python train.py --normalize_top_k=true --routed_scale=2.0 --lr_router=0.00119 --norm_place="pre" --rope_fraction=0.5 --optimizer="soap_variant"
Below are experts of layer 4 (counted from 0) of a mixture-of-experts language model. Rows are named router (the router's row for the expert), up (a neuron's input weights, with its number) and show model dimensions 256-319. Each number is 50 + 12 x the weight over its row's rms, rounded and kept within 0 to 99.
Before each expert's rows: a language model's description of what the expert responds to; "comes after" lists some tokens at least twice as common just before its tokens as in all text. This comes from a sample of Wikipedia text that the model never trained on. Tokens count by the router's weight.

# expert 61
It responds to: Digits in measurements. Digits inside decimals, coordinates, statistics and dates, such as 45.24194°N and 3,171, plus spelled-out numbers like ten and hundred.
comes after: ".", " ", "1", "2", "3", "5"
router:55 68 23 52 49 41 51 54 52 41 64 58 45 70 34 46 47 58 71 52 57 67 44 34 31 33 61 53 45 42 43 68 46 61 78 53 59 51 42 39 60 74 39 76 62 70 46 48 55 41 65 63 66 57 49 45 31 60 57 60 67 69 56 38
up0:56 53 37 61 41 68 42 50 50 52 52 46 69 33 51 55 39 71 48 25 49 65 57 53 54 45 62 26 58 41 52 57 52 43 42 44 43 55 45 46 52 43 52 55 62 66 48 26 47 44 49 60 52 28 62 52 44 30 55 57 44 53 52 66
up1:47 32 54 41 56 61 58 53 46 46 35 55 41 60 62 64 55 59 39 26 47 50 61 48 60 62 45 54 56 72 46 58 46 38 46 59 54 29 46 43 33 62 32 62 64 66 59 72 21 58 61 44 53 34 57 44 36 69 34 42 58 50 72 28
up2:65 36 39 62 70 43 51 60 57 45 62 62 47 41 51 62 59 77 58 60 49 52 24 51 37 54 43 37 50 45 56 41 53 69 56 34 44 56 41 55 31 61 42 48 45 47 32 38 58 50 37 56 40 59 21 69 35 26 60 42 59 39 51 62
up3:47 48 79 60 39 49 52 42 50 54 47 54 48 63 46 46 52 23 57 52 41 61 41 49 53 51 54 39 59 32 46 55 64 47 56 62 39 56 58 40 36 55 58 48 51 54 53 56 36 57 42 45 61 71 50 60 40 36 44 41 56 66 35 54
up4:55 67 69 49 55 37 54 54 33 40 40 54 48 39 54 59 49 45 43 63 65 51 49 26 34 51 62 57 29 46 51 43 59 49 58 67 62 69 55 80 51 54 64 51 49 60 47 39 51 38 62 28 38 67 53 49 47 46 58 69 33 46 31 64

# expert 50
It responds to: Articles and determiners. Articles and possessive determiners starting noun phrases, such as the, a, an, his, their, its, and possessive 's.
comes after: " of", " in", ".", " for", " with", " to"
router:49 58 49 62 41 43 55 74 47 05 58 55 49 51 50 42 45 67 44 59 23 40 29 44 47 54 61 53 59 47 65 75 44 61 56 86 40 50 37 48 33 58 52 42 52 53 62 25 41 55 35 47 58 62 54 37 39 47 60 46 28 60 33 33
up0:27 63 68 56 55 48 36 58 31 51 60 48 53 57 52 42 46 34 57 74 24 52 63 61 37 42 52 65 51 42 48 42 55 38 60 21 42 51 46 56 37 62 55 59 50 55 79 46 42 34 70 61 51 43 48 63 58 57 41 40 53 37 49 62
up1:44 30 34 38 29 48 41 76 35 31 56 62 66 65 51 51 53 53 56 62 64 59 58 37 55 41 44 52 37 51 44 55 46 69 50 46 66 48 58 36 56 59 60 64 59 39 51 53 39 34 44 71 62 27 59 44 56 64 45 59 39 38 37 17
up2:68 58 58 39 46 46 64 41 61 31 67 67 57 32 46 51 46 49 56 50 54 45 22 51 55 55 41 43 38 50 27 57 56 48 54 62 60 47 70 67 43 63 22 66 46 58 43 53 56 62 81 31 45 58 49 58 26 40 44 37 61 40 65 43
up3:67 56 36 46 58 31 57 53 52 34 63 75 28 54 47 63 61 68 63 34 41 33 67 55 62 46 51 60 63 52 53 64 36 51 51 35 58 74 38 39 61 47 44 52 56 29 54 55 63 49 37 51 56 53 42 44 44 24 49 52 60 54 64 55
up4:67 53 46 36 55 74 49 51 59 36 79 63 61 43 44 56 54 43 50 59 53 47 49 57 47 43 53 42 67 14 40 29 41 47 44 53 43 46 64 37 52 71 52 50 77 53 51 54 38 51 59 37 57 53 48 47 27 49 55 58 42 43 71 37

# expert 47
It responds to: Final number digits. Later digits inside numbers in scores, durations and stats tables, such as the 0 in 2–0, the 3 in 3:03, and Pts.
comes after: "–", " ", ".", "1", "2", ":"
router:54 60 29 43 47 48 57 53 30 49 44 42 53 62 33 44 13 58 50 51 57 23 47 33 40 31 37 74 47 48 52 81 53 50 58 59 35 52 36 49 51 60 52 44 44 67 36 58 43 43 51 46 53 55 47 28 24 58 47 53 52 71 69 48
up0:27 58 50 58 51 37 42 52 68 48 40 41 52 30 36 46 40 37 69 52 48 43 43 41 51 74 32 41 55 69 62 46 17 52 52 47 29 41 54 45 49 32 63 38 52 57 38 44 69 51 44 44 50 68 62 22 50 47 51 75 64 56 43 41
up1:66 64 43 51 37 52 63 67 46 79 46 52 55 42 42 52 48 32 59 51 59 25 65 51 42 47 40 63 57 45 54 53 45 55 41 65 34 54 48 48 31 39 29 64 24 44 51 37 42 35 28 38 40 52 47 51 31 49 54 48 57 74 57 71
up2:45 69 47 66 48 47 51 47 65 44 42 53 73 66 51 78 52 58 42 59 51 41 59 25 56 34 50 70 68 45 53 54 57 55 64 47 49 58 65 57 54 49 53 52 55 52 55 39 45 51 35 31 48 53 46 47 42 54 55 33 44 83 52 46
up3:43 53 38 57 45 46 50 39 27 63 59 63 65 52 54 39 50 54 59 35 59 64 56 55 56 22 32 47 68 47 75 55 50 37 60 36 49 45 47 40 45 21 39 27 44 69 56 36 45 50 66 59 51 61 56 40 44 40 48 45 44 62 43 56
up4:62 59 33 62 45 58 74 47 66 54 60 54 42 50 42 54 47 50 64 53 44 43 56 32 52 34 50 73 47 66 52 37 15 48 41 40 32 60 53 59 45 36 45 47 60 48 69 47 50 66 55 71 60 72 47 31 55 39 54 27 70 60 53 44

# expert 58
It responds to: Roles and organizations. Nouns for roles, kinship and groups, often after the, his or a, such as Prime Minister, father, team, Party, Secretary.
comes after: " the", " his", " a", "'s", " The", " as"
router:74 48 32 38 52 52 65 48 43 41 45 52 51 81 55 38 35 44 70 37 26 55 49 40 64 55 36 57 51 51 58 67 28 51 55 62 38 52 24 44 20 57 74 46 56 71 40 32 70 47 45 40 47 57 56 36 42 46 47 41 49 58 26 41
up0:48 42 57 69 60 38 66 32 62 56 21 56 71 54 60 40 34 42 34 34 66 54 55 43 27 54 46 71 61 46 45 46 48 37 58 49 54 53 35 48 53 42 39 41 55 59 37 51 34 48 46 68 46 48 53 29 35 49 43 31 82 21 48 47
up1:45 32 56 58 66 60 59 52 41 37 41 56 40 39 42 48 60 68 39 60 42 60 28 65 50 44 59 59 27 51 61 63 46 21 49 41 53 49 35 47 47 53 53 47 52 75 54 59 58 71 52 73 36 68 67 47 48 48 71 34 66 56 35 63
up2:61 62 32 51 61 79 43 33 48 43 49 51 39 70 53 34 30 36 48 39 29 53 54 36 57 48 41 33 60 51 45 58 48 56 45 39 47 61 35 35 38 45 43 36 75 53 33 59 41 28 51 45 38 79 54 30 47 57 52 42 50 37 62 55
up3:41 57 58 37 47 66 45 42 53 32 59 64 48 42 44 56 52 63 64 59 60 52 59 49 53 40 44 46 34 46 43 64 57 74 65 51 45 42 60 47 62 47 47 34 85 71 67 34 53 52 46 49 49 40 59 46 67 55 61 38 48 54 48 56
up4:69 45 43 49 51 55 47 31 54 45 63 48 57 41 43 55 39 51 40 52 36 45 49 50 62 58 59 66 39 53 45 64 54 48 54 42 49 38 33 51 47 49 61 31 46 41 58 53 52 44 47 34 51 45 38 48 52 65 59 46 64 28 37 37

# expert 16
It responds to: Prepositions after nouns. Prepositions and articles after a noun phrase in running prose, such as the side of, manner in, proportion of, across, throughout.
comes after: " of", " in", " to", " on", " from", " at"
router:59 49 39 53 56 53 65 62 51 18 55 61 33 38 44 56 43 50 72 63 61 31 57 36 53 56 50 43 43 34 52 63 35 78 46 40 54 65 57 51 44 81 51 52 52 55 30 50 28 22 37 65 56 73 55 34 42 59 53 65 38 60 51 48
up0:40 44 42 52 43 36 40 44 48 37 55 49 39 47 66 34 57 58 44 64 51 26 74 56 49 61 36 55 39 70 50 66 59 14 50 50 42 45 42 55 51 60 31 22 39 53 62 31 52 28 43 43 54 50 46 38 43 67 54 32 44 45 52 40
up1:25 34 42 41 26 56 51 47 46 39 54 54 61 44 57 37 67 32 39 40 59 68 64 71 61 46 34 53 60 46 65 44 67 16 37 42 54 59 56 38 52 37 46 46 56 67 37 64 55 60 44 56 53 73 56 59 35 49 68 85 60 45 45 49
up2:40 45 34 53 67 72 52 47 56 44 56 64 37 52 48 56 63 46 30 57 42 52 54 56 51 43 34 41 62 67 54 26 44 35 32 49 49 51 72 57 52 37 59 49 38 36 20 61 54 38 49 58 34 63 60 44 57 32 51 69 35 64 74 53
up3:65 49 46 51 54 59 63 48 62 21 54 48 39 52 43 42 63 70 59 26 44 49 52 63 67 54 74 65 31 36 52 39 38 34 65 50 60 59 44 41 58 46 61 38 50 73 61 48 29 55 45 35 54 55 52 47 56 68 49 49 65 46 28 53
up4:39 65 34 47 43 44 49 36 40 33 52 28 33 42 58 48 65 68 29 45 38 57 44 38 30 43 35 44 48 63 56 51 20 64 48 51 66 52 36 45 38 54 57 31 46 48 39 54 66 36 56 44 65 51 65 47 26 45 52 58 40 31 35 77

# expert 11
It responds to: Space before numbers. Bare space tokens in tables and prose that come just before a number, often after a pipe or colon, e.g. | 31, in 1840.
comes after: " |", "|", ":", ";", " in", " October"
router:60 57 40 53 65 53 56 52 45 45 63 58 45 58 34 40 52 44 55 49 30 41 61 46 31 50 41 81 47 40 39 74 54 64 50 47 41 46 53 53 43 72 47 61 44 61 43 41 30 31 42 39 54 56 78 44 41 33 59 63 49 74 51 36
up0:81 52 50 48 33 48 49 42 47 57 32 47 51 41 57 55 67 70 68 49 61 28 42 34 40 42 48 40 56 76 42 52 52 39 38 34 22 52 42 45 32 52 60 64 54 47 57 64 46 43 61 43 59 61 59 54 47 28 72 60 81 40 52 36
up1:38 58 55 51 56 28 46 55 40 57 45 69 69 53 32 48 37 48 62 52 36 63 48 49 68 65 55 40 35 30 58 34 40 53 54 60 32 38 46 46 50 47 42 34 31 75 45 38 32 76 17 35 47 43 62 57 60 64 31 44 37 52 60 51
up2:47 49 70 29 58 70 47 51 51 78 67 32 58 40 52 62 30 44 53 26 35 50 62 39 71 63 50 47 41 65 39 58 64 42 49 34 37 52 57 50 54 63 42 59 51 65 52 76 23 35 63 67 58 50 39 36 30 77 63 35 38 44 61 27
up3:41 66 32 57 54 44 34 48 58 30 55 50 05 68 33 44 41 27 27 43 55 46 57 42 50 49 66 47 73 51 45 67 54 48 62 42 41 55 50 56 61 48 46 58 54 56 47 47 31 66 61 20 63 82 45 42 42 60 45 53 61 48 48 78
up4:57 42 47 63 47 50 53 62 46 50 45 37 50 41 66 50 62 46 35 41 64 65 36 39 46 42 54 59 75 37 41 57 45 54 60 52 48 33 34 39 53 50 48 44 55 55 44 56 48 71 46 68 41 48 95 39 64 41 42 57 63 39 67 55

# expert 23
It responds to: Abstract head nouns. Nouns right after the, a or his, often abstract or work-related, such as role, goal, career, song, effects.
comes after: " the", " a", " his", "'s", " The", " its"
router:33 55 19 30 51 44 74 39 46 34 58 43 66 64 33 42 37 38 67 40 48 57 48 32 33 41 44 61 41 45 67 60 55 58 57 56 49 53 31 55 49 75 50 35 42 29 37 25 36 45 46 39 48 79 45 31 41 55 58 50 36 67 57 48
up0:52 54 41 38 47 54 33 49 48 34 53 58 67 53 72 39 35 39 40 55 33 67 63 31 50 69 49 42 34 38 46 71 61 53 54 49 53 53 55 47 73 47 31 39 55 32 58 69 52 66 50 47 53 53 52 28 48 32 37 51 59 51 43 62
up1:35 57 79 66 60 45 50 50 52 64 48 35 40 30 36 42 46 60 63 62 51 42 48 47 50 54 54 74 51 26 49 53 62 47 37 51 60 48 54 49 55 67 43 63 49 49 60 29 55 47 51 54 61 54 46 28 42 49 49 48 36 82 54 60
up2:54 39 46 60 38 41 47 42 26 38 50 76 67 51 42 49 48 60 40 57 56 54 71 60 67 38 58 44 54 23 54 77 56 41 44 47 47 71 57 45 73 53 54 40 56 53 53 53 29 29 53 54 49 60 34 46 61 73 40 40 66 41 34 55
up3:65 49 61 48 72 28 49 61 53 52 70 36 44 51 78 47 48 60 62 59 26 49 59 42 50 31 49 44 46 47 60 43 41 43 41 52 36 52 45 50 65 63 72 40 67 53 32 50 21 42 64 61 38 62 51 49 57 62 53 50 57 27 54 39
up4:40 73 57 55 60 48 76 59 39 47 47 42 57 40 42 50 34 59 42 47 52 66 37 42 49 73 56 60 31 63 35 36 53 65 56 62 52 42 40 52 54 66 31 30 35 34 54 64 68 48 49 55 64 76 46 49 37 54 49 31 59 58 41 63

# expert 42
It responds to: Articles and as. Function words after verbs or commas, mainly the, as, a, an, that, as in appointed as a, as well as.
comes after: " as", ",", " was", " is", " became", " for"
router:55 58 49 57 62 69 75 47 53 31 49 51 46 34 53 19 51 70 45 48 37 40 34 58 53 39 63 67 79 25 51 68 30 80 55 80 40 45 42 51 53 53 50 64 46 60 27 49 50 54 46 44 54 56 65 46 48 43 37 58 24 56 48 43
up0:75 68 61 48 55 50 53 35 43 30 24 36 25 42 27 38 47 70 55 59 66 35 43 23 38 43 44 48 40 54 49 49 81 42 39 47 53 45 66 42 69 50 54 54 76 56 49 52 34 68 59 48 61 61 35 44 45 47 44 26 36 53 71 34
up1:57 53 25 46 52 27 45 58 48 40 86 67 79 57 68 39 48 51 65 44 40 51 53 64 54 58 41 39 54 39 59 66 31 48 52 59 34 54 47 59 69 54 59 65 39 76 39 69 55 67 44 39 34 46 58 51 57 19 47 39 58 63 58 53
up2:37 70 34 50 37 70 74 53 60 43 42 41 56 52 57 48 30 44 60 42 43 45 48 50 60 47 54 24 52 58 37 46 49 59 44 79 51 66 56 63 53 49 51 49 29 58 46 39 50 65 63 42 38 47 63 57 35 30 30 68 75 45 62 61
up3:54 37 40 72 42 63 32 57 45 48 51 65 54 56 69 49 48 60 44 44 39 61 61 34 46 29 42 40 32 48 33 51 19 65 45 53 46 38 53 57 53 45 57 52 65 63 40 58 51 53 44 56 45 32 56 51 28 40 50 36 59 38 36 65
up4:39 51 43 56 54 46 56 39 32 34 61 34 64 64 41 39 63 47 72 45 44 43 46 65 41 57 48 39 49 46 46 33 45 61 43 34 55 59 54 54 45 36 58 55 77 51 54 38 51 71 43 37 46 70 45 59 53 61 42 40 47 53 35 41

# expert 53
It responds to: Leading number digits. First digits of numbers in tables, election results and sports stats, after a pipe, space or semicolon, as in | 256, 65; 37.
comes after: " ", " |", "1", " (", ";", " /"
router:63 62 58 49 51 44 54 67 42 50 57 46 47 56 39 49 49 32 55 34 46 36 23 47 26 49 42 66 48 42 47 49 31 50 41 59 17 53 42 52 46 61 54 55 35 73 44 50 39 42 46 50 55 48 46 39 14 46 62 67 43 73 59 34
up0:66 47 45 56 77 66 34 36 55 65 45 51 47 79 38 41 52 58 44 58 62 65 60 46 65 54 60 53 49 42 63 43 64 45 58 51 43 74 56 34 47 60 73 63 70 39 51 52 53 40 47 48 58 47 47 55 37 20 76 78 47 38 53 49
up1:51 42 68 32 50 58 36 56 46 37 50 45 35 66 31 38 58 40 43 49 31 51 49 65 68 53 28 32 64 33 68 42 42 52 51 68 26 50 32 36 50 47 41 61 50 38 50 52 46 37 57 42 36 59 33 52 49 63 56 66 44 59 60 43
up2:53 50 62 65 66 16 46 42 39 56 56 57 60 72 54 44 35 49 71 43 55 38 39 58 47 47 64 47 38 38 33 60 56 53 46 55 49 57 60 52 71 38 38 39 39 57 50 66 73 47 61 45 61 42 68 55 59 55 48 65 55 63 34 50
up3:36 51 35 40 48 32 52 37 39 48 73 40 58 52 39 32 63 43 58 35 44 20 50 28 52 30 53 52 37 49 23 34 51 43 35 56 48 47 35 41 27 57 54 33 46 45 50 45 54 66 52 48 43 46 57 61 48 38 53 59 50 62 53 37
up4:46 52 74 39 58 53 61 58 48 42 41 43 38 33 55 55 75 57 47 49 45 48 59 37 94 38 52 22 42 54 43 42 45 63 61 53 61 42 45 60 39 51 40 60 65 47 58 68 37 66 60 52 32 64 70 59 43 28 50 58 54 40 37 54

# expert 24
It responds to: Place-name connectors. The words of and the inside titles and proper names, plus place-name starts like New, South, North in New York, South Carolina.
comes after: " of", " in", " University", " by", " one", " House"
router:75 54 18 52 43 62 53 57 53 49 57 45 27 47 47 42 60 40 72 45 52 59 57 38 46 53 41 57 58 42 35 67 47 57 59 42 40 45 44 61 41 59 80 33 56 45 24 42 52 40 47 55 60 61 51 42 45 49 71 62 58 77 39 38
up0:50 54 39 43 62 58 43 40 36 42 59 55 43 36 24 48 40 43 40 59 52 40 56 59 52 67 40 46 38 69 65 40 51 38 56 39 54 59 49 41 50 50 50 45 46 74 46 37 54 40 47 74 63 66 70 54 42 41 59 50 51 56 59 60
up1:52 49 35 61 42 84 71 45 57 47 48 48 41 47 69 36 48 54 37 30 22 48 45 60 50 42 44 60 58 43 45 53 38 47 41 44 51 36 36 67 52 51 36 40 56 34 41 38 58 63 39 32 34 45 32 33 44 44 67 60 47 63 36 55
up2:52 43 42 61 56 46 44 70 41 40 59 49 58 49 69 51 48 44 41 74 57 38 36 25 44 67 44 37 68 28 38 46 53 38 17 73 56 51 65 49 60 67 28 49 57 51 36 68 24 53 53 79 49 50 48 56 39 42 37 58 43 60 37 70
up3:46 66 39 60 25 47 57 51 79 43 59 62 35 26 52 49 48 39 45 47 62 79 57 52 44 60 30 62 50 58 38 34 50 63 48 55 42 53 72 42 43 54 51 58 49 52 44 48 50 48 47 66 74 53 42 59 51 60 41 42 47 43 37 56
up4:53 50 32 55 35 59 42 59 20 50 27 62 67 48 42 36 67 61 79 53 62 50 36 60 59 34 64 46 53 54 47 66 56 41 53 43 36 53 54 52 45 38 64 58 69 56 45 46 47 38 52 34 64 64 70 41 52 49 38 42 52 58 37 53

# expert 27
It responds to: Organization head nouns. Nouns heading a named entity or noun phrase after the or a name: band, station, Committee, Squadron, team, area.
comes after: " the", " The", "'s", "The", " this", " his"
router:63 29 30 28 61 52 53 58 41 38 48 32 63 75 52 27 39 54 72 45 38 57 53 41 61 47 47 63 62 33 59 67 49 74 45 62 43 35 35 61 30 79 53 56 35 37 31 45 53 66 40 60 53 66 42 44 38 53 43 57 47 61 45 48
up0:57 49 49 50 76 52 49 38 47 56 38 55 58 62 40 26 40 39 54 53 53 87 41 37 62 44 48 44 61 65 55 56 61 59 58 54 47 52 37 56 14 66 46 19 66 56 36 50 63 56 41 45 45 64 33 20 17 67 61 65 36 48 50 32
up1:31 43 49 53 45 61 57 44 58 58 71 66 39 46 59 54 43 61 30 55 47 56 52 50 68 47 25 28 72 59 60 54 48 45 40 34 52 50 60 54 37 59 59 48 62 42 51 57 45 56 49 37 67 65 38 55 56 30 75 63 51 38 47 57
up2:56 53 62 54 53 51 46 51 57 40 48 21 50 55 48 53 47 47 46 46 66 37 52 62 41 56 58 59 68 47 40 60 64 67 34 51 32 51 43 44 47 46 57 42 54 39 57 41 40 82 60 53 39 45 49 60 60 69 41 74 45 21 50 46
up3:70 36 35 50 41 17 61 42 53 54 56 49 45 68 51 50 43 64 46 98 53 57 49 48 51 66 66 32 78 22 66 62 36 53 63 54 82 70 57 51 46 75 39 47 56 52 56 59 62 71 78 58 29 31 41 46 28 54 35 57 43 77 72 42
up4:50 33 63 62 68 37 31 50 49 40 59 60 40 58 43 47 41 59 62 38 62 44 59 51 43 55 45 58 47 34 58 48 50 33 26 51 63 33 60 52 22 44 55 48 61 66 55 46 59 39 54 52 39 32 51 42 62 53 65 57 58 49 62 42

# expert 48
It responds to: Number-range punctuation. En dashes, hyphens, colons, periods and symbols between digits in scores, ranges and times, such as 3–1, 2017–18, 1:49.
comes after: "1", "3", "2", "4", "0", "5"
router:61 63 45 69 57 55 80 53 66 27 56 44 76 53 53 46 31 54 45 69 44 53 54 44 53 58 50 66 50 45 34 68 46 56 42 55 43 48 62 60 30 75 49 49 70 35 47 40 58 51 51 43 77 57 46 31 33 59 48 59 38 55 45 53
up0:64 39 57 59 63 45 58 56 33 49 60 57 38 54 54 56 50 49 55 64 45 61 51 60 27 41 39 48 51 48 35 56 66 62 65 63 43 61 69 86 59 67 62 51 43 54 61 72 40 55 45 57 47 35 37 33 41 37 60 73 30 56 40 44
up1:68 57 42 66 60 63 62 64 56 51 56 44 29 45 69 76 55 23 37 83 56 43 38 35 53 54 48 44 65 42 59 56 50 55 57 56 53 32 64 67 45 50 31 63 53 49 43 43 49 53 70 51 60 72 41 46 44 55 45 65 59 78 40 43
up2:52 46 53 56 50 25 49 51 61 54 49 38 60 63 40 59 42 52 36 67 36 52 48 58 36 52 74 43 69 45 44 53 43 52 62 52 45 61 65 41 44 71 36 58 33 74 46 39 41 29 58 29 69 62 43 58 59 42 46 69 62 47 36 66
up3:51 31 42 46 54 52 54 64 60 52 48 43 43 39 44 57 51 48 54 69 49 42 68 36 59 48 58 46 34 38 64 60 37 40 81 59 72 64 46 43 41 62 38 61 47 46 70 29 65 49 45 31 56 53 66 66 53 54 55 60 48 49 49 16
up4:48 60 52 55 56 68 57 58 26 36 57 59 62 47 71 72 50 55 50 60 56 27 60 64 60 59 39 36 63 64 66 39 68 50 54 43 49 44 41 46 79 70 48 45 47 49 45 27 51 43 62 44 62 46 46 29 37 50 30 28 51 37 37 56

# expert 0
It responds to: Units after numbers. Unit and abbreviation tokens right after numerals, such as km, ft, kg, mm, million; also website labels and word fragments.
comes after: "0", "5", "4", "6", "3", "9"
router:53 33 55 66 71 42 67 72 71 39 49 32 66 48 49 61 40 57 51 73 46 60 54 41 67 40 66 37 57 44 54 51 47 65 55 60 34 58 65 62 51 65 49 59 57 43 45 62 56 33 42 22 69 59 33 39 45 34 51 88 62 69 61 61
up0:09 52 57 27 66 53 62 66 54 52 47 43 44 66 43 36 37 27 56 57 61 63 36 69 54 52 63 57 59 60 54 57 57 41 40 53 26 40 55 38 45 21 47 42 52 47 69 70 49 47 52 27 50 28 32 20 52 61 61 54 58 69 49 41
up1:57 60 38 70 48 48 56 43 41 53 57 55 45 57 60 52 58 57 64 38 44 24 62 41 46 56 78 50 27 68 54 61 46 71 66 58 59 62 66 43 57 64 45 45 35 29 68 43 47 35 54 39 41 38 58 44 58 57 48 48 44 46 69 33
up2:53 38 55 21 59 54 29 43 28 40 48 58 47 33 35 53 43 37 51 52 43 46 46 34 51 52 52 44 67 45 48 64 36 55 55 47 41 66 38 44 47 60 26 69 66 44 45 65 45 24 44 27 44 73 67 67 48 43 47 47 32 59 40 61
up3:40 46 53 40 46 53 71 40 52 36 56 39 61 73 45 59 40 47 60 40 61 30 51 60 56 29 66 54 64 56 55 36 49 50 60 55 56 75 32 60 57 45 41 65 67 43 68 54 44 38 67 48 66 63 66 66 53 76 64 60 43 41 53 45
up4:55 36 67 55 45 62 60 44 41 38 41 24 24 55 57 13 38 62 52 30 40 59 57 46 52 28 47 62 64 58 58 47 36 34 43 49 39 43 32 52 51 39 71 48 46 20 29 56 56 63 56 50 27 58 36 54 34 49 54 59 75 61 65 49

# expert 12
It responds to: Digits in numbers. Individual digits inside longer numbers in tables, catalog codes, coordinates and years, such as 9 in 99, 0 in 1950.
comes after: "0", "1", "2", "4", "5", "3"
router:52 58 44 39 45 53 70 71 45 40 58 45 42 63 59 55 37 48 61 51 53 46 50 37 62 47 58 54 54 34 60 58 46 51 62 42 29 31 39 47 43 53 51 59 42 51 28 62 51 50 55 35 64 55 45 36 17 57 47 73 33 64 38 51
up0:48 47 27 38 43 51 45 59 59 56 59 72 34 52 51 45 46 46 39 64 56 41 70 53 50 29 45 40 44 49 40 45 38 62 49 63 44 36 48 48 41 46 56 40 45 54 61 58 53 65 48 57 70 50 52 30 48 60 71 57 49 46 52 51
up1:28 43 37 53 69 41 69 55 44 68 36 62 48 32 53 46 51 56 37 55 63 82 48 35 41 46 40 39 66 46 40 43 45 57 45 52 51 48 69 63 34 33 28 49 41 36 46 67 32 50 42 39 59 54 50 42 35 41 67 45 55 53 41 43
up2:49 54 58 42 56 41 59 45 35 57 58 49 36 41 63 47 39 63 36 67 59 35 71 53 59 43 46 64 49 29 62 55 87 40 62 23 58 40 41 74 60 63 35 47 40 33 38 71 53 42 55 65 38 33 45 16 55 46 45 53 29 47 44 76
up3:42 45 62 51 58 45 62 87 30 34 57 70 43 68 72 46 58 63 42 43 58 28 56 46 35 42 59 66 55 69 42 50 39 51 61 30 46 41 56 37 64 43 35 60 59 60 60 37 74 48 77 58 72 76 55 40 39 60 39 50 51 60 47 69
up4:54 34 71 56 56 50 60 42 58 41 59 55 60 48 47 53 32 35 52 50 36 46 69 56 52 49 64 45 45 26 40 39 62 57 48 51 53 60 52 57 32 22 69 48 58 53 54 60 54 48 54 39 53 54 77 56 51 56 53 59 46 62 49 51

# expert 5
It responds to: Fixed prepositional phrases. Nouns completing set phrases after in/of, such as in general, in order, as well, in addition, years of age.
comes after: " in", " In", "In", " of", " United", " into"
router:39 55 41 64 31 53 50 44 56 31 42 46 48 60 63 59 51 63 56 53 46 45 37 52 54 47 33 50 46 47 64 78 58 67 62 69 49 31 59 53 28 61 67 42 55 50 59 44 60 59 36 41 65 73 42 22 37 51 67 60 55 54 48 49
up0:63 61 29 47 52 61 47 50 52 58 56 54 34 47 62 59 61 49 58 50 49 54 53 68 37 54 45 55 52 48 48 69 61 67 14 53 72 48 33 23 58 39 46 59 80 35 60 66 33 26 57 55 59 66 45 57 50 40 51 49 31 61 31 44
up1:73 39 68 48 55 58 55 46 30 19 56 53 48 36 46 56 55 62 55 47 59 54 75 39 48 28 41 32 50 66 68 44 61 44 34 47 65 55 61 57 36 56 42 33 25 57 52 44 47 50 41 46 60 35 49 52 63 59 50 47 67 60 54 27
up2:47 51 53 42 45 53 60 35 58 63 27 52 45 49 42 39 56 44 37 38 58 59 42 43 58 53 43 62 52 37 86 55 61 27 38 70 43 58 66 46 42 42 58 63 37 49 64 48 62 44 56 48 84 54 60 16 55 34 51 60 51 65 62 53
up3:44 22 51 71 31 43 50 54 67 56 52 62 42 47 79 52 54 68 38 34 48 38 34 38 23 55 66 75 45 50 34 72 74 44 33 51 45 50 77 60 62 52 44 50 38 60 67 42 63 54 41 67 43 54 56 45 47 51 35 71 48 34 22 17
up4:10 53 41 46 56 41 46 55 66 57 43 31 67 51 73 70 56 48 31 52 47 64 46 56 42 65 46 76 42 40 56 49 40 62 57 48 32 69 47 40 58 56 39 59 60 48 39 61 48 71 50 46 52 50 64 43 44 37 62 40 44 49 36 33

# expert 28
It responds to: Section and sentence openers. Wiki heading markers at section starts, table pipes, and sentence-opening words like The, In, However, According, During.
comes after: ".\n\n", ".", "\n\n", " |\n\n", "==\n", "==\n\n"
router:46 38 43 60 43 44 51 45 41 47 54 57 49 47 48 48 49 59 41 80 41 50 38 42 24 36 62 64 52 46 58 65 29 66 55 52 41 65 47 46 43 71 58 43 30 65 50 42 43 48 37 36 47 66 73 48 41 42 53 54 62 57 51 59
up0:55 59 36 60 66 41 55 41 38 56 51 46 26 53 57 46 59 51 47 45 61 45 48 53 47 57 21 38 49 51 54 61 68 37 70 36 36 52 66 57 24 48 38 32 59 60 60 62 58 73 40 48 54 61 35 46 64 43 67 44 55 48 53 57
up1:58 39 56 75 48 67 58 48 69 37 24 39 37 74 38 31 46 57 32 68 56 47 53 53 57 42 50 44 40 49 62 43 23 43 68 63 41 39 48 59 36 44 73 44 66 70 66 47 37 49 57 53 51 44 39 55 46 65 49 54 44 48 73 34
up2:53 47 47 63 63 65 54 56 50 62 39 41 79 47 58 49 41 59 73 36 43 40 42 48 50 75 51 49 66 60 49 43 26 31 28 48 32 64 65 55 49 56 71 45 52 63 42 60 39 69 59 66 45 52 27 54 53 72 56 61 27 66 56 45
up3:51 64 54 43 39 42 67 44 59 52 65 27 59 64 35 76 60 49 41 38 47 53 37 63 51 46 83 41 60 42 50 59 54 55 67 37 50 51 80 75 61 70 48 37 53 52 61 56 52 42 36 59 49 46 40 30 52 62 47 63 67 49 40 68
up4:67 50 53 34 47 52 52 63 63 58 46 40 41 56 46 37 58 38 31 44 45 52 48 69 49 46 61 75 32 63 43 42 60 63 53 61 52 36 40 45 51 46 45 45 71 62 74 51 23 50 54 39 47 62 50 50 27 53 56 46 29 74 43 57